{
  "n_layer": 14,
  "d_model": 256,
  "n_experts": 32,
  "d_expert": 192,
  "activation": "gelu",
  "moe_layers": [0, 1, 2, 3, 4, 5, 6, 7, 8, 9, 10, 11, 12, 13],
  "lr_router": 0.000452,
  "vocab_size": 4096,
  "norm": "rmsnorm",
  "beta1": 0.95,
  "steps": 9456
}
Below are experts of layer 11 (counted from 0) of a mixture-of-experts language model. Rows are named up (a neuron's input weights, with its number) and show model dimensions 0-255. Each number is 200 + 40 x the weight over its row's rms, rounded and kept within 0 to 999.
Before each expert's rows: a language model's description of what the expert responds to. This comes from a sample of Wikipedia text that the model never trained on.

# expert 15
What it handles: Word pieces inside quoted song, album or episode titles in track lists, such as "Turn Back Tim(e)", plus You, My, !.
up0,122,208,172,232,138,209,169,236,231,199,221,221,181,292,241,210,184,329,221,186,179,234,250,245,125,127,243,250,157,197,152,149,199,246,192,253,159,175,185,172,266,137,187,200,208,111,209,219,220,240,158,212,190,173,182,144,209,169,200,158,289,227,204,195,207,190,217,236,127,238,167,277,206,218,196,219,215,130,151,294,259,211,194,127,218,159,241,190,163,192,155,159,214,176,202,85,149,256,243,193,189,140,196,175,190,166,257,194,177,181,302,194,136,155,170,66,180,201,225,239,210,217,223,195,145,262,225,203,178,150,185,183,184,255,187,267,195,222,188,272,196,154,193,191,186,182,141,238,130,207,170,209,171,229,261,272,188,152,257,179,231,191,136,220,126,152,180,182,208,255,153,201,214,207,191,129,251,208,181,190,169,206,214,218,179,196,236,206,215,227,265,152,211,169,229,225,172,201,200,202,190,166,208,221,206,176,211,214,231,191,112,196,250,202,197,231,258,212,230,180,257,262,159,218,196,208,254,208,193,212,198,198,209,146,130,219,162,230,143,180,174,147,172,186,195,215,163,182,262,237,175,252,258,278,250,166
up1,198,176,226,188,241,269,211,147,222,216,200,207,181,197,193,276,245,206,265,176,149,280,128,166,206,153,220,226,216,233,236,131,118,139,148,202,165,215,114,155,168,171,207,184,141,184,261,273,247,226,208,201,170,187,232,236,183,222,197,225,199,177,166,204,201,199,160,147,158,123,141,164,175,260,175,108,192,178,169,162,131,186,209,197,228,133,179,216,174,219,190,218,210,169,186,120,234,160,215,243,245,168,148,206,212,217,218,249,236,156,167,185,222,167,198,277,214,187,155,171,204,307,273,138,216,179,211,185,210,217,127,221,181,203,169,277,262,230,260,242,230,184,201,221,192,169,168,225,228,202,231,145,281,144,164,230,211,158,233,183,188,201,198,153,227,233,267,221,213,144,191,170,203,170,219,240,198,216,180,226,230,165,148,242,174,188,228,148,163,197,220,112,169,242,144,179,248,253,180,215,240,134,246,193,211,180,102,255,194,206,292,229,259,187,188,144,188,201,205,236,153,141,246,182,240,128,194,159,149,222,252,228,167,188,212,220,241,133,121,211,218,156,206,274,229,323,237,234,251,234,194,197,235,202,230,190
up2,215,188,245,207,285,211,224,182,196,182,184,209,158,190,172,237,215,249,197,200,217,282,212,228,154,204,221,212,170,248,189,182,230,171,186,250,202,186,224,151,173,200,159,204,137,211,184,140,173,161,272,245,156,173,162,217,258,245,164,146,225,160,220,217,214,231,191,167,226,178,229,162,234,257,254,83,179,128,222,201,155,208,188,225,198,154,245,249,125,217,177,171,169,196,200,156,248,221,240,244,172,103,110,197,144,132,211,217,173,206,292,129,133,129,200,191,177,201,113,222,250,172,202,228,184,209,202,181,193,157,270,155,202,174,179,261,235,208,268,182,184,182,293,139,229,182,188,248,107,173,202,277,226,189,235,222,198,184,266,186,254,201,173,233,190,141,245,156,179,185,197,184,204,196,277,212,189,247,200,249,231,211,234,244,200,176,219,185,240,162,200,236,106,269,230,207,165,152,250,189,222,222,214,149,216,214,122,211,170,123,182,140,223,260,246,273,271,193,142,184,201,261,201,212,140,257,174,270,208,178,217,217,211,50,244,185,187,236,189,223,203,186,262,206,168,210,235,168,193,177,212,230,174,194,205,171
up3,218,179,262,153,169,164,169,238,99,204,164,206,190,211,237,164,133,192,194,236,213,275,192,188,215,217,203,209,193,238,231,195,173,162,204,182,224,202,211,211,130,271,177,237,209,261,151,172,140,185,152,179,229,188,120,191,187,157,278,235,207,90,202,142,215,159,228,163,145,147,121,212,167,199,157,184,185,215,258,139,199,155,226,226,154,165,231,250,268,137,227,197,178,168,212,239,204,244,198,233,199,184,187,208,194,193,141,242,230,171,184,167,239,214,201,151,274,184,172,175,145,186,205,197,212,270,173,207,149,173,172,264,208,181,217,272,244,163,276,189,204,213,204,313,202,236,261,319,195,267,157,160,255,176,186,280,181,178,163,181,205,173,236,207,152,226,250,198,229,252,218,162,175,244,170,192,191,195,206,155,177,264,208,173,183,284,222,178,126,177,246,153,122,225,255,165,208,225,228,216,200,165,190,192,198,200,94,255,173,205,218,234,180,153,142,169,233,245,184,163,125,206,187,168,136,101,176,207,201,187,233,194,165,208,196,212,228,202,202,105,189,264,144,195,207,217,190,268,146,183,140,156,163,195,130,144
up4,219,190,284,230,142,273,215,308,170,201,235,202,118,208,171,218,233,211,192,199,140,192,210,264,192,192,231,214,207,253,142,209,189,187,143,207,157,240,168,199,193,252,199,201,173,115,131,225,233,172,154,245,217,182,239,270,168,174,197,215,238,233,219,227,200,168,180,176,129,139,252,236,154,209,204,183,168,235,216,210,171,226,148,188,209,93,121,268,168,181,145,239,223,169,204,228,230,238,243,160,163,158,162,232,198,257,228,176,155,170,142,216,178,137,180,180,192,198,207,247,192,210,120,306,251,204,151,197,158,129,190,252,267,271,192,236,178,266,219,222,222,225,158,191,196,184,150,256,191,140,147,205,114,192,180,164,194,253,173,209,259,185,224,162,274,162,176,196,221,203,213,192,216,178,242,168,176,194,127,166,217,213,155,210,266,224,161,174,184,196,142,160,230,170,182,253,226,176,159,174,202,207,237,150,218,231,171,184,226,237,141,171,212,156,249,157,206,170,131,176,271,192,170,188,206,177,134,193,150,227,197,125,181,205,179,189,192,175,236,281,172,197,219,215,120,157,279,185,300,147,182,132,96,179,181,190
up5,220,207,241,192,231,189,174,172,210,198,223,148,149,190,140,207,130,143,216,179,214,209,190,205,219,209,183,175,247,225,213,151,194,145,150,256,247,189,249,195,121,152,208,250,253,189,203,247,185,171,188,200,164,91,204,136,237,261,319,213,249,209,196,166,226,236,249,255,257,145,248,144,172,234,219,241,212,166,234,214,176,159,212,196,223,142,194,152,255,199,152,266,205,160,193,162,258,193,162,190,163,138,175,217,236,159,176,257,168,178,104,206,129,166,206,171,206,111,228,226,221,266,230,218,217,213,162,137,112,175,223,189,210,185,136,108,207,208,185,239,232,226,164,191,220,163,235,193,180,242,151,191,251,189,161,180,207,186,247,265,217,195,293,210,144,195,204,87,278,204,224,184,191,103,287,197,217,259,165,186,130,214,153,151,150,179,210,283,173,118,294,169,232,203,179,257,167,268,241,214,215,205,201,175,154,202,171,208,246,239,207,226,225,238,205,172,182,162,198,131,228,180,121,251,177,228,233,255,203,191,229,191,213,225,170,166,247,191,245,199,237,200,229,204,253,208,218,187,215,186,206,182,165,160,135,193
up6,213,251,291,235,145,216,217,170,223,240,212,150,272,231,201,215,172,214,202,187,186,156,211,224,135,228,264,214,320,219,134,163,235,128,254,180,165,197,215,226,193,206,255,212,206,226,209,197,181,199,244,219,233,99,217,157,248,263,191,279,223,110,278,186,168,203,219,161,258,159,211,189,180,253,245,213,157,201,185,225,269,210,181,204,275,163,209,145,141,150,159,164,184,125,243,209,236,219,217,227,229,104,183,196,203,231,188,221,190,235,229,80,119,156,288,169,244,205,159,193,277,248,197,220,190,205,147,187,175,169,215,209,296,223,206,233,144,193,237,149,138,250,232,163,286,223,150,168,184,148,183,187,231,215,259,205,186,218,287,206,191,222,204,302,214,236,211,212,192,156,168,182,224,135,172,224,246,232,160,251,203,235,148,234,169,216,229,246,210,166,267,135,85,175,227,246,229,172,241,145,207,234,178,262,227,234,188,211,229,251,213,199,211,127,185,158,234,211,212,244,271,182,218,178,243,132,217,194,166,178,196,197,197,154,187,202,234,209,183,203,181,203,250,221,199,195,202,239,195,180,180,221,226,205,204,173
up7,146,180,239,341,243,193,178,203,174,240,183,178,241,200,230,213,183,182,197,161,155,206,161,137,197,216,283,187,222,267,229,248,282,210,228,207,135,194,265,135,223,124,215,123,290,198,231,249,185,120,177,249,208,115,204,211,169,185,245,244,176,120,244,196,252,177,181,202,159,241,178,277,269,251,140,255,249,173,256,197,183,212,208,175,248,171,234,148,190,209,114,205,303,243,149,191,217,175,204,199,217,165,220,200,167,162,188,188,221,168,276,189,203,156,94,157,261,228,177,222,208,231,222,203,272,226,199,201,213,224,200,190,177,176,208,192,175,174,189,165,151,197,194,159,173,209,171,199,222,214,243,273,245,262,206,258,232,172,185,245,234,182,272,247,170,168,182,159,188,181,169,220,159,193,232,180,185,171,168,183,159,217,180,263,166,163,145,189,184,166,262,166,216,280,151,213,232,150,195,147,253,216,197,198,260,205,254,288,172,191,166,137,222,155,205,150,140,194,116,150,232,213,206,223,189,188,116,199,196,168,229,168,203,288,168,206,207,179,246,218,175,161,166,189,208,267,143,172,182,233,164,206,170,217,147,176
up8,204,197,137,157,193,211,261,169,251,233,185,260,256,145,320,227,148,180,198,180,200,235,188,207,242,176,252,158,150,223,207,264,204,214,230,109,177,190,193,158,259,153,186,224,203,174,212,196,206,203,203,186,225,182,217,221,189,207,264,195,201,206,213,185,258,189,195,233,199,275,120,207,289,158,182,179,133,206,167,182,193,207,213,206,270,163,122,138,234,214,192,212,205,215,136,203,229,179,229,220,153,253,186,158,264,278,242,184,297,201,176,249,134,192,206,254,160,199,205,204,179,172,86,186,211,171,172,152,229,215,220,201,192,260,206,197,195,184,184,262,227,189,196,190,223,133,174,216,236,185,61,232,256,178,178,190,190,153,187,134,153,174,216,199,200,209,210,285,145,142,275,190,176,210,150,240,193,155,185,212,172,245,186,199,196,156,125,189,156,284,120,196,255,163,216,214,230,213,194,165,202,273,184,150,165,188,156,219,191,289,263,236,162,258,216,247,223,177,224,239,130,192,240,222,198,168,96,208,171,226,203,208,218,167,276,176,178,206,152,187,189,239,183,199,199,126,192,124,181,189,250,237,243,138,122,192
up9,187,146,232,231,224,180,170,97,236,286,230,230,172,206,283,195,133,214,121,198,203,204,263,195,151,124,242,220,231,180,266,186,232,40,189,200,155,228,143,162,200,254,256,214,193,180,207,249,203,222,201,215,196,169,165,181,174,155,233,212,196,156,196,244,186,212,229,216,125,91,166,211,182,294,175,128,180,248,178,189,151,146,197,218,232,147,148,221,202,215,230,207,147,145,193,97,202,176,198,184,185,151,166,201,213,224,217,243,195,215,136,195,187,200,233,223,254,102,182,221,189,199,236,175,227,190,172,135,237,283,124,195,219,151,115,237,274,242,253,222,206,235,257,200,237,164,191,125,255,255,234,195,235,191,119,200,208,149,287,160,161,240,230,133,229,200,199,134,201,138,219,210,184,180,209,242,214,256,134,265,269,240,165,192,136,216,229,211,163,225,228,130,169,230,226,150,225,178,169,196,235,186,252,179,213,191,160,203,191,186,210,177,281,202,205,178,172,245,214,175,200,213,240,223,250,181,191,232,191,174,191,214,183,193,177,203,237,157,178,207,207,172,291,246,238,228,230,237,183,170,188,189,229,199,193,219
up10,268,153,178,141,224,225,126,219,251,184,243,209,246,172,264,194,152,208,198,180,214,230,172,258,149,244,199,124,203,162,157,186,191,213,123,163,203,189,289,193,200,167,251,203,152,216,217,263,213,182,194,201,201,143,208,267,181,153,231,192,195,240,179,201,249,129,188,239,211,216,141,213,184,205,194,250,208,206,169,208,183,220,201,193,176,151,269,130,185,200,242,238,233,132,207,208,207,144,239,157,216,230,130,208,237,227,171,164,134,200,204,214,279,188,220,182,294,146,234,227,166,275,211,178,187,192,198,162,173,251,160,173,209,234,179,116,180,208,238,180,189,183,102,249,196,199,190,209,126,216,141,275,163,229,180,240,217,194,228,260,167,277,284,169,217,180,277,144,204,205,134,139,149,179,230,117,151,220,200,194,180,210,192,164,141,231,234,294,134,251,225,108,222,186,248,210,126,147,179,207,243,188,191,230,174,176,155,134,232,208,186,149,186,252,268,151,189,156,239,181,183,172,205,258,273,254,116,213,151,206,129,219,204,196,215,182,195,187,212,165,240,261,242,254,173,248,217,198,186,242,241,204,253,176,133,214
up11,175,216,221,178,206,185,262,149,201,237,282,184,214,167,149,221,204,183,173,243,220,271,167,182,159,172,236,78,250,148,221,218,226,134,269,181,169,131,188,264,168,266,219,238,192,192,232,186,227,210,210,238,168,221,179,180,195,165,166,255,184,221,197,262,193,229,170,240,163,198,221,173,178,156,181,219,151,252,186,198,180,117,224,192,281,141,182,194,257,178,167,163,191,149,186,224,224,172,203,271,117,146,269,190,182,197,269,241,191,158,224,170,181,91,191,158,154,237,220,142,164,151,195,173,240,192,148,220,215,118,270,187,169,174,186,266,294,162,172,181,194,237,163,272,175,153,198,221,178,100,140,163,205,208,196,159,259,155,209,181,216,255,276,208,213,206,198,212,233,215,243,213,253,185,212,180,184,145,122,228,171,191,156,236,148,147,197,161,159,169,170,193,233,193,220,286,182,131,166,237,199,284,201,191,222,231,249,237,183,203,267,174,170,159,189,194,200,192,142,219,182,200,245,242,140,234,188,230,167,291,202,197,171,197,259,136,203,183,124,224,274,143,180,139,169,181,238,232,170,137,219,205,252,188,163,192